{
  "n_layer": 12,
  "d_model": 256,
  "n_experts": 16,
  "experts_per_token": 1,
  "d_expert": 144,
  "d_shared_expert": 0,
  "activation": "swiglu",
  "moe_layers": [1, 2, 3, 4, 5, 6, 7, 8, 9, 10, 11],
  "router_score": "sigmoid",
  "normalize_top_k": false,
  "routed_scale": 2.0,
  "balance_loss": 0.00201,
  "balance_bias": true,
  "router_bias": true,
  "scale_expert_input": true,
  "init_std_router": 0.00674,
  "lr_router": 0.00109,
  "vocab_size": 17241,
  "norm": "layernorm",
  "norm_eps": 1e-05,
  "tie_embeddings": false,
  "optimizer": "muon_variant",
  "lr": 0.0052,
  "beta1": 0.95,
  "batch_tokens": [16384, 32768, 65536],
  "seq_len": 256,
  "train_tokens": 209500000,
  "steps": 5720,
  "dataset": "wikipedia_en"
}
Below are experts of layer 5 (counted from 0) of a mixture-of-experts language model. Rows are named gate (a neuron's input weights, with its number), up (a neuron's input weights, with its number) and show model dimensions 0-255. Each number is 500 + 40 x the weight over its row's rms, rounded and kept within 0 to 999. Numbers have three digits each.
Before each expert's rows: a language model's description of what the expert responds to. This comes from a sample of Wikipedia text that the model never trained on.

# expert 11
Numbers and word middles
gate0:549552542471455497569487453499443558515486477509435428488498507462473540471582474516506429486488537477496502526532475458510443534551510519463521483521553429541505467522544527528539453480524582469483540510483576547494483516483494478513515497511520429513477489473526491508525509503484468511468507620504484507567518562464534499599480506457559499454497471465503513534505562585601565498530561553501468548531533448481470547493445478512583473511529484519487552550484598464504497504411462522541495457478542512570450440452522564521507426486469465469455450454503501522464449590516423495489596453498481491473553500534552525480461482523551524491443402501440478495512484458489519560451493536480482503478444448486434559467494464554499525457533406473531454475453466473442498485436509
up0:519523488513510492466592472490536480496496468516485462488478461556447520496538548499481508440551457580471493559465522497508459486455456552503514519451545460490466510552466479513379511484507412529481520433511537452510468438489553506516574372491465473535506505575551501556514477538547494479512473451531529472531440491482532515620565512506426511560491510445481486503507474545550464495512485536558525475505517470469496459537454437569365491481462529496500444518481527528485523493507555543508496465481450521525517475567509487489440436599525470526503476576567482542493570465557503541502484472529483534431564488446468511472514507474577529472500522467409523465452473452537469502535487504548485467509567553444480514494509551535495482461566553505484538496497500450417453416505551
gate1:453528465578473476530497534520499535551561461544467533527517481507568509458458517568364464487547467502447528407454504501530499524516519379561492490474480491480437511535491491552545582534467539481481537439514496455468498550542502531521553451617519479406498558554522464496496498474512477449499473508505487434493521510472512520491545493501496496479442552441520465502538494479576529529506518548434551527478505465400515464489456592510558515443558509481454432464471535528533528509508514499498536505502453422461557574394499431486508525462512522450526500517504492530509478436474542500502453458528473524477521465507497539539575537493463548571440503485470482458457556487480499454528421482561468565473501523482464467507419551513536498508493528484553456547555554553470450496497477
up1:519516481488502519511454533503486463523514469565519515427554514463543539485517424538505521518497512557500443467509526551573515517416483510486492465496486495587467488541457456514464432507467534532482523472501469483478475488481529516523490423407514577562518562492514501523587496479520530515501467481546477525506503561510475537517498480436475378498408555482442482469472504498510524473476478506440565463512536508423523471505469514598501550529481599502479503516548503472460541533466426558461515652451545516414477498502566464557547491504476515518492458496426507607488484483549478487533505418493525550563503533528533438441481490483511504486434476481466610505462479519573524465511461494459504549476507512483445462504427467512547523528525465482554426451516504486490538573491520

# expert 14
h-ending syllable pieces
gate0:590505495509494497519500482348464509510522486483490451457432467514491498453538494504467461461529533540467507547493486427443486531463508465542536380473509458484515427514511511499562496526486569501524508560522546508521564498523496526587522458531509495517531436452503494469503487527464580543486490518532445571505471512531447558538539461481469493511448519493484528579509524513530504508521485476502484515507517466472464520487438513506539490512524507495519493525494519538457437516469481442482502419497537502514507506526596593496525446489433407530465453421529519546526485524466530512518601512451489515546512539453490502551421469491532569521447512556436477546526516416470504564459549500518442505473522458547474552521547441552494563436569480539543467479506423452496521513351504
up0:505475455482538497475606503506493495499517496559522426459508441569450536429572526521473421486497492499441442508431471550551494500483478606478433546488500456482506489592493474495451485500522439515461577513510503575554554499480500560424468432472448475472499544471491513542538442501467537494564487480436513481533435438463528502548531541569473425574515546455484479525452495495529535460537469473570522535494510521513508497559465438525447505485544531457484496547397500481522489476500528504511569455508558534573526494532555486518481469510501508547460449575534560543498491495506412455519523417524475507460504488477424553432483529447517524466522465478512554456534471504498503488517561508494543474496455453428576477470531515550606486464563560458505526537498457489499479460504509
gate1:464446479583493514538476551514535494516630484510450509543536474482598515414517490532391500507497389471504505372475468486513530491502472501548480469511433546527454487498489497515474625499464520549483515460496513512479518514523554574479552538590523513472496547561514415458531518510486442430527513493509511438528518506443515572499550464562500484481437550488495490479551428477548521495456526527455534509524489502463513451517492605471458504482464496497430449471434531503542473507495481486476520529516456436433527536459537505508476514465540506482544425504507477480482519432409536494573472409478477509535585465488492526486570526502468517510465523460458480446455524530458471491538437515490492521541511474505498442519508542490479487520469528516598525560467517519452451515534531
up1:498476516501510481502476466487558453557467513508467516477546603463527499477542510491529496468524480488579429497515443505563498561496494509467465504488520499482458494546483443477491452485515581481499523500459422467550532507517536515497486477442497560475501489529511407529490574526529496506492510489558504548496508543525463440488490509475519459513441548502432443498480483511494524493474547514495599486517520528486529436513510530640479545524473563524460511526539479516503539492419381493455465591525564545317443467538530447578512478510482515491519467532438525571486514493505515492498460431485502517499497580529480438472510570443503484463474470467495565523434438489508574512564517498542495542544510433519478453493534397572519512552501495500544493501547520491498533524427463

# expert 13
Proper name pieces
gate1:447481476571518501466463514526532498485523406513434465586558426517548509455525495539418529488574417523554464452470445476576539473510478486586484520496432494533445504620485475487498553488450516500536511486515526486485526516588517571480638489591528527402474511550460471460511483469502466427521510488475486482547461475433557476502535480536497493493499512492543512532487529506546506571457480517495585442482550454510476463438508529481505515440532520544473500483460556556555497500547439477487468508516487456475499568437467519448515564481554595507544510550566505487517450514470539451548457457489452486520562506530530481444545513504504517466474494454466510424504471477467458481583420525539451544472502502488469456536470512515461492452491493529511461550521472533454477504519520
up1:524553501455465553477460538520498484572503563544510551484556492469544517405537501459492490473440490526545478448481552513572463516496476493405461437530506512505478512490490558492447497417544530516471505524520492523599516459539498493456561470515507547456525489474517493517489499471512530571490432514475440543562492519486501534545549576471498444544441528498448507496457457520445492473459503499534588542500521526452488416486479456581570546485520521469444453548539530493478535559432410483459460554456582527434494477494462469496507438580483465509498437451442515538538496449508519520539489479489487506563448530505537461398560526412468537505502442430486515477525504566553527495491498563577497556437522532470491497486468473567476492502537488481544498486503454481527618533514468
gate2:500520465460454509459523435463444509449414491463453418535462486441419480523459552562477470452532466439458442491465497428462487506479483532457434463488577523534524580539545545457530512517512533522472555424533533527448509545481524446468520450509517519458482517554483406554448521475504455503568491540531442472521529511599488516487471560469478482563544507558521494511481619500548538484485449461476555453540450566507519464487547471496519434490518572466539489504507532512514514480505593502544487525472520495511553457503462444505522534501472564553527502497542470524511517466507503506475521468466519521540516557566477511463447520551528456506470491578556556433391472522462551430498520464491456556530497559537456523441551510529502537526452561479496504501573483504579477438508517
up2:459502508479474493456483463501481488505536434560513535539541415521551504414534511466432498565469511566513496484464476558499451504493493444483499523480532474537471481516476552518550496473497572511458499465487478482540500441458559486483461550462522445552568555579508518544478483565503457500412542508468454460534554433409563531472465461511516453522442521473510467511481497560463412439497472418458598495489511484537470519419560532483453553513499583484500508503452491557521551586464584515467571524558479527474509499462453460477513461436503484511514521458469536538497464465450505507496469499555473388483427542502558448557467460492533560486535482487462512511512494513533523510465462575535472477568506447497534523544528452544551531478517572511487529491565484411508555508565518

# expert 5
Verb stems after subjects
gate0:529543510503464470529487453486461527525448485551464452446517531481511571462521590476498467462464532483462436532506520454472436496525495511502566404435555461530514447538552468402543541572438590469521430515517593494500488560495525529557546546483520438504450468451488563517514494505484525533446526574559532550542469557501519513592494512435475494511468501455486542536466541575556498502478547516527513520521502457438433576554494451488571500504460476525514528538504548490459444490480489509548483451525506508565494488492577513490470457494461466484428479455517493522557488512474492468431588463504463504506560575452501494459431488573592492467441450508493498555513483448512469576412463500531457485461482473488514521500498463521528565461477461521547458497469461492461513498423509
up0:564528537545520482487595456520522494408482459515574461528450452536428577523471556527483520457514493485495486521470489486556452460498483557440491470483568503502514450594495475474425518573477403468462577467524528428554542482468514506477500455467469484522518515504443476512524487522523503509461493453491485482523484463498552492588510503520426500537509493417438479459546525496510460461522519500581514487543567576506427443580493466490417495493514503471564429568454497517527457423526562567510598477450492509542506522520528476471464482541495517526485488534495509498438492499530494539475493464511548506452522446465503490450501546491502554525536537518482526428524474471522451474524460485530512400517478514459638463492482500477559508507529479569513553534523416506447548492462562
gate1:481469516562545522550489568511529480557571409539500471551486419517550457462550528493398496461515460467518456423462478451530524506503502425553473488440507443507500499507491502509445560497499506506505469482519543474489544554568484613501630458623503489456533536507509431458508522494488420476493509491504509438484494536538530565483539482548448509490469500474479506503528487501556485496491398529490542438492473419499493477443431546490538541529483502485457490455432509527545503575493485455419523506527430523481565563403453478503456554505520541484557477517518489498506461493478519463516460497499498556532566524496512500504581539495472503544466504456499437432438476524464440453518452536551512480550518530477503523474455447491501486481496565487579476567515548519519473512524569
up1:467549504502452526511445533507484467558494499524506512467530531464539466480568502512489463466423409523484496522523495561560458562489517462508428461520512517563482502542511520509421443464516544478535566456447491463506516502555511464423460489502480564498519463495456446485538451515454606492457524485481517543472492544517460522576461546456545502557481543470447477557531489512442528447455500527486569525557491462433505470494465573607529511483442593534419556530558469449492518536455466500436519580473569493372504550514479461546565482514513509522537421513452517561452461496558495529512512454509477503499486495525521449423491477473528519498472482453483563573511434460546500507514525520512517600504483500494546495499477471556533476521521555514571412472494454482536547509463494